Weights of a small mixture-of-experts language model, trained from scratch on English Wikipedia: width 128.
Below are experts of layer 4 (counted from 0) of a mixture-of-experts language model. Rows are named router (the router's row for the expert), gate (a neuron's input weights, with its number), up (a neuron's input weights, with its number), down (a neuron's output weights, with its number) and show model dimensions 0-127. Each number is 128 + 32 x the weight over its row's rms, rounded and kept within 0 to 255. Numbers have three digits each.
After each expert's rows: a language model's description of what the expert responds to. This comes from a sample of Wikipedia text that the model never trained on.

# expert 22
router:078128105172108104158112111164119107140097110085131136159120113199148121068114065080132147102143131113106135096134068152087165142150127161109192121215153142129158148095120194102119146098092078123184195156126152157099122132127143071146108122140119096172165095131073144098177116107153127112087083078113134097108165103189092156147120112151156136117074127138174180169095108065170131100120
gate0:149166087166074132120094196086139121158069120130150214128054161087144184153086145055192146154173131147093141133149135131121103135105135163155109101152124088158133098143126171119141117135144133135117183156153111114156092091097105136152079128151131155092159128140067133163133122096126186133058093109156073113104150095166180101156127187106153085136147143071170119158078129148122096114157
up0:158167093136096148131079193068146074168085109171129124111113156078182171155146138104149083154131180127063144150160105130081074169168123141132124103171110099166130110119134134123125125150155148156118220174147126088114109091116112111136094105179125142145122117108105107137114119091147172159056110118160087096095145100131148111133171164095170107128152122066166174194108121182126087097189
down0:141141113177084141098117102104121050126069135178091132104133096112110136108203202100130176136126152108118100181085099148162103113095144129112120091124105127146167084176174127120165130103155183149139124153166115162147062123133112136162139113142112160085064140167117137160047093097123140145109136126148091154080086129071101186177136136150139103136161178150104141103168078134179094173079
gate1:138086099129156101090148087112132126137164085143120148099183073169114111119164158086170122128061143068087072207115171117167143117089146154145144142120140122163071175119108125184179075198131164122128164093085174136090123130087125127146147119116119107095104117108060146141218116096186145121133174105177095147155156090089133156100159151109106125132135082124134162153097075124153141132147
up1:116048089126168118145125154118101139128152061123102094093137095178162098141145106102161152095050132085097122180142123125147156102123136156144150154130095135153104170144078098179143146147131112108154133121102134142100152143080133193124127094136097111065143120145063182107203097097177212148122146099147058127115127110057107172105184135114127108147106077102147165178128071106117120111128
down1:152156138133108171181120145141140137105110144128118155109200158167167105134181139161085121097113151158100135151128178110172103107121064142079139088128110114150178060167155098140103170148141199134132138116146182085166132020110104129139179136146075115126136123107041114169084164121085117100104147139090154151139135103140089115133100098161118149124175126112164131111208117129080151186123
What it handles: Articles and possessive determiners the, a, The, its, their, often after is, as, of, or a colon in titles ("New York: The Macmillan Company").

# expert 44
router:078143127131168170166106120163109100100152083128164158109205095150172107162178121127189110073115104148162121160106171121116077121088131148099157081107109108093106109146112149069164119116131058173157084114161182108136162128175159163147109134130078188089098141096136147089125147162189163085154165145142082115085120067177083090133121130153091186093117077116139135140157116137085123145139
gate1:062170127124125152113122062177162114112093178175185139152118123112135144200100200045185103094086121101185141165135097147136101102111118097130060120140150120161105126167073125143102111207129162186114137101153095113154142125171148144121104099098128123089125130111108190124118137146096155105090114056166171142096120115125132107112118085115135162146126084096135119171122171073151078151140
up1:178076161104093134123157175055127150125163104084063149103122113152160096051152057186116158166150141118104096118117148100140145130147111142115183134136122132110157153094192165104166161088141113055134128154102167153118087094105117110112149121147137152176140118106139088142085125126147101150168139204087096118151164141097108195133115140139134104145156191172133134067137074177115188104140
down1:122118181115197096104069124157078146155126116125180158147105100113091140163107116118094140098139174102129097123129135137114078075092078126099174153136092149194074144160130140161188102119217082140113064137129155059072150118110125113157113147115159106101099115085093106135169115126088137168105114135090056069126161096152118095066181116106110151098082153158125102132125140150158129104092
gate2:118153100082108086156081133120087144102124095108148090106110143112133154106121140127097082104077104129101069170152141115064114140137140124121127084165168125115087154171203145062174121160125109139157114131166151118183100158049079174126128096185176129119137135105137133092121094174178111102111172135148135122093150145165068140132153103094175177173196105073112103106147126100078079162179
up2:145074141131145169120146133127185125146125143142095152138112134169147112160154127135176162137134144151176212113091121127174137100100112130116146161089111147126138117113082098202060131068109138118068125128093091119084152103219146068128142156090103103132111134114130111202121117105085119139165097113090088153164116113109141173121095149143041122081060136169168144174126136091151193098106
down2:124117059204132163164108140164126147191130135119111079144139196147116129083150069164124152151100124047128148137153120147122090184126077122095149169108101083121090079106120154122150172089151160091161166151135204111114160160132080081113157104066106119068115122095166124156121133122156160116115161140134097158146126185077187100148150132165113084105118099148147179130101172110117147135180
What it handles: Closing parentheses and colons in biography infoboxes like (age 56) or Place of birth:, plus final digits of years like 20 24.

# expert 49
router:117172102163128120143142110190163118076121140149109131156077057142073158076116092125131115097094070177080173085086101132092155123156084142102141100106117096130158120124168148108145126144116089129172137130115173146107132140114173101100098090139086115164137098099132200142161098098091189153135168156098151082148111081165097125104127121178120113108081115154091162129121120043219149080096
gate0:199164163099120128134097104168050128141151099123126147121130109175102125129157134180096182144121097109097128136119105125128123122109138123149132110078145146144075083159130099119171131061146168104087088128137141140066085063147114130141122130165130118116121000091098139121147091117126112115143148129126204157138119169175147119067111193154071121125160175133118156102168123114062131159143
up0:195153155113125133143107110161063095139144086128132187096123096191108153148128092160131174132137089146084152097146091115108142106131115102169126087088120136146084074167109138084160148045136152110094089151086153149100097088160114130123104128171136145142121024098123154103162105145130134114151179165112181117127101158179132101087086188152109104095126186163099189115149138076077112145113
down0:133105117207080096144046176168064112158176133121183144045193119150124126139115183146119149096135117140127115149085176176095159198125117091165145108136117156070111109101163114148138132140201173080099123138141118161135149169166123145179099135145148107143077128118188133124067146156158139125163100128107117087126093102182120141117104157159145143127129110137139156153207101131102099121105
gate1:162113106125116147085127143099193144135199117143086126137119064085114068070175124146160173137110095110088156144186167125124106134189144105122185124125149175182186147172128144166149143175163162143145115202142115111123093159129175137156102092147070125111115063133138148112160177113074143116125144127121135095145080097086098136166090135175175073115118130158154124162153111138134196148171
up1:110151164101125086152115151104120100151094146083140180171189161125163131148089142135142104171117145056134151102054169114142117113072115121101080166123140110139133117121147088089083076138072157121110151163154093168096181173057141116121144134049107106097101166135120104097128145124073169163100112132137099155143135129183090161109152068115068147156177041134152091119144142154169113121122
down1:115124110100135120069183149163143145122113163107121176117116114154111084120116142117166052148110107130112166122102134112042167106086086166091098102177223121112110130152113163110056116081091175124141115064139108151154046193097178139117166153107138119127144137171178106106114111057075144138085139115164156107146190104113112138086160077158151120119102151105111142143141154123132131147116
What it handles: The, his, her, their after prepositions, as in of the Year, at the 2017, from the, often in award lists.

# expert 58
router:155172117095118096155138119174177110107130158100094106159078162094155084148086092111136109126146119100165200190137079129094149110100104131128078199178150172108152149102108081164117078115119133112130132106177118067136140099167149100097122132105100121129123113140108134145142154147124108116095159101121071233163123149116088110079165115168045115144094072130135119130145094114090174193169
gate5:123163098088086112063159094119100144103085204132075083142090060118161093119130168089139123133134144091117096141135107197115084124129057138140158069097142162136147182124154131167109107123157124120137129068103158098110079161154160124112143074164079159153155165135148100100111141136126056150093183129136109137172127182129143160079125128121140104115119131199055107120085086098166140154142
up5:124096148172133112147108173117135153167171079100173186065108117157086152099098085197122154112123138174128152141115173050165189128165165090152130187149131093116080101147136102097147144125135115135114100163112082165136154086098086118131099184106155131133155105119166137173132130154140182087188070169090136115057124087116110119154122140153117139090139150070195136117154163150112098076113
down5:201075110118083112114061099086083137164115096114143117106158081117105102109179123111137158126152095151137124141081188134151149120102144095092134100172135137127106134179085156164126141095070197116160111160113140121112111114105086131099111187101108126109167128114108108092151105135067134144161152100142159102151153183184106066211108167125080143155166104130136153190170165129079105180078
gate6:184118106127068160178151145149181123157116144085178078168058096133090144123093094117091167085171079108121142123149149130169132069099133106135141167123153157124162104141119111189106156173107143097137123124171127122148153136110128087143091174114154147132133101164211168195130149186171177096123105098122103125130135060155120192152101115081101161128113133105103110105187102125063164113165
up6:092129132109177119072067105132060129135135136151076163089197141113164117121159140125143083180101166148137085124100114097098124207106125133126084124113093100137102151132136140064129097097141103161106110151084166114085124152130134157112148057104113138132132150070021097082104114080092090179121177135124145140105162172123132075116133140171145126093159137135150135133076125144185059138100
down6:096152103134109094109133142151157092153143098140150118052140201087212099100090181125145184159127102161134181136050075134120148137107091152154146097091112129169139172170134153083137175146138113128075094161156156145069078158109149107077120104161100081150075128079136135165081162137094047116173094144147153137126150138121106152099094146090178108141118107103108119117137102146158139082137
What it handles: Final pieces of English-style surnames and place names, such as -son, -ton, -ham, -ford, -ville, -ez (Hammersmith, Cottingham, Álvarez).

# expert 9
router:096139109156126221140115138135168129111063155130162122143134130085056087160097110101089122094127132167120067085134164105125135126122108126139115054131207105104085064148118189177115131182068103096188138113141099147165128118121142152155111132151128124095115182127138104113166105067115106117099088100119205084135146083180078139112138102109106154158126097143081135097133159091143153081105
gate0:129115141157080133105077107131091132087086222046081131128077135102117163162098092142134085090121102133149090128117164091115109133142091117095122109116125144115125159161105137080170087140184104149141160077069112155142159117151168125127136122131120120120085143152096101205136190123085116147098149060089125126135173092123084142101157076170187176054147137179084133107144124098131166112122
up0:143148149113214078100122147126100144141141097148108072146136107144131126082117124137149110147095122161142121143147115131107140076095138158112149163105163154135155208130166116122093153144111189094105087168096167125123103148097117097149075032171156146136113148109084201081163117155110111128141141150151073093111077114120131222105125104150094064158120159127111071140166159130178156067164
down0:117092103100110093129146118143139131094139152088094083094048186167173106072109109151094128156108115165169134129109056148109141113115085133119113093118123195127132185070135087096130170185135101160125132155089125112118134094125160101109151143133131104114152141160160149157086183106101140108131079132187096136164179092114157140093091129127051100127050178118120094123099112148083141112221
gate1:120130095072089101129135116140099087099191099122166129080190116131142173178038111132092122154139108120113143096146152117112116116122158114162098105155110105128121101143067164156103191109117165148130177101154076106151183147169158153144070194080127176105146092154116137153115097167084055092111085107153123134081163108136167090110143152070114148095080144131145095110084195150100116145108
up1:132176173112191129119144144136146167137109081136076194181133139147125084070176122096160163140142121116113080124136131131150178118107097144113159182173136180135098146129118134168109079169161136076121108145114160113147096116071108098081175070143141069106074095103123105111184202097141128143139142124137152161178064115134100162108104106195118114176151131122117139108197091139174168113161
down1:125133065097161105132092153139155100179145150104125132086118146072134051098129139099083124120167104073110109165124115182077118127137057168150177135109094143145160102157151049117137173152190117092153127163188157123176093121095132120110101136175146064117117131097179075091168125120158145134119154194143132149138115140138120148131154128199125073158113130154068097098154158199135151128127
What it handles: Middle or final pieces inside foreign names and Latin taxon names, such as Ciud-ad, Trinid-ad, Arachn-ida; also first names like Rob, Dan.

# expert 27
router:095146130125127159104078096171127205100154131107145100144187111110171089113188075063121123092070105118113150173074148144092086106065165131106146087159172078114129138099116132123126144180126137153104116127158166130113101124170151199172110143126071217153111145143082134107091130130159112089179102172127134088098115082119148133136112122143098136134118091175163136109202071132150152141157
gate1:143193138143187141148156074161146203084120120147150090186153168111103102121122221162111149118115111121116117154094131149116133124127138146098115114127128154154166139099170128175169100171163172144124190136140181159124139147100177132172097142155114159136102048087102090095183162143133108102170086170160097158138163124198117128128113116159106147114155167086067111115193111079081112117125
up1:117164167078197140128137149141141163082129126153166131194144212115104134111112189176132134132136106125108103144099097152104143142121111131139110123143137133162167121097163084175122112161162156101127134126182170195105126149108177107150074115145087165102095067073093078084158146146110091134172059145134115170106147160223145180140142135136135125114170182070103108122171132130078120105134
down1:143161140106099159098184165158206186144052121066130111132121138058108132136133110159103069138069130157061092162149125105112091160141102158141063209129136118148119126086131124188119128159177144134138169114156186095179128094154093156113123135136108170105168095141108094101087105118087145107145120119151136193190120113093132159147131137134166122127137174112092125102054108113123110089148
gate2:112126164108163156107137074146125095145115169147142121168147155152173144070172123105083109112137127149143156140086102141160091139129135125114160131095138110094166177087141099128174066071136186157112119116067154118046096115099145142185156147090103176157197110144147120117199191183190134124161145146124149149178103123124131076150102127167153165098123100082173140209153116156150125146095
up2:143164149117216080103174066123169112118137133154150091148143122154138123057177127142161091121121119115139111139101155151130162141135109129095142185121154115097147120099135120159156065060102194099105127188105118123071095156076157136188154073095099198126147133158146192100215142175121119129162129129128137170175074138138145127120141102161081127121163113089128166174142120143185145132136
down2:103104142139104170140198135086154159120099100154094171130136117120110154116204166143081164092084127080230144125089086137142105079064150149165143143122128080092100081144145081107071131131150153163146092155149145132122105194094167145173097176096177108178142132098142108145081106132149140137122091148100125125121161098144090091025155125162088111147123119131108154082140103128162139138121
What it handles: Date and place fields in biography infoboxes and lists: year endings like 18-61, month names, birth fields, commas after town names, Representing.

# expert 38
router:127117109133091103141124126084161111115135101141148140136172173129190197110089087175067065147109135076113159084085132123099141085165087168134061134143082114144112164129146147093101137076106137130125140117146133140123162139153108081084156124069155091153152077141107100121081090131200114162194072139121121131144098115157077130124139204108138152125078044092153126159156098096167147156137
gate0:168119109158133160153150072126072138133121101137125095134133093127152135141145100166044183070165079170115142143145080134112122140059115120126133085146133096170149075107083121157103148174116139117133129131152122108148167071140190137157134061099137069140068145128095149069122138141175093131126119046108162107193161103176090086155157168153155162123124107060114175141117158116121099114169
up0:082211117128160112109190092144058164101157155147147153106050079097114108136113087132111135123105119146112077128083145152110122075137128182137088093111128151079151157177152108132117151198116115132128168144135147153139167095176059122109096104164100146142080111174102135140093148120157194154106167103074149144100113124170176086071151089199086147108160125084117165125096118137138132142115
down0:192133161069117102091103151193119104107148174141149143181149140101105106150091169112086140140092153119131144099062119122103164173099159046174165079189133136141074128137129146199138110133143209106135108121135120105123115149099136173147164129151155135106156128098163176144135129161113088102172155116144143075114102113144108125125129086078120128116132127100115234177140113157202160132090
gate1:102165148132091145168168020204131130156152140082163208190095180129151149131115094132184187117126148175095115156104091113119143184170137134094131130169115122061097130100168105133138103112165064151160154122107086108074146113137153079134108166135145103138147152082140106118175149137106123134155161116131103140156090082124133137161150113159080142124115129072126077139127101066139154076110
up1:181087132119147098104092226105139127077057142139128048089136090121098095148106132155122110161117133095142098145137215115161112068044148124164161132101138136168155121184092144132107132138078195127104100131187109154107120145164106191158103129144087132113121100180100140129126111103160135120132112126156179103113141118136148101137113119068189114151160132177099141109147140196119113173149
down1:100108135074104149105144125119243116141159184120160099169060166110110107122131105118100073118152120115129076107115147154135139124134134116167113147159164148108108141128162203125083101194080125111164140155113073135129088128133112131127143109087142131093151102207132075152097134146120111088079116175084066201153081086114172096111161072135093116101138134105101161086080097099138133149140
What it handles: Mostly the, plus each, every, any, another and possessives, typically after verbs or prepositions, e.g. helped the British, saving the lives.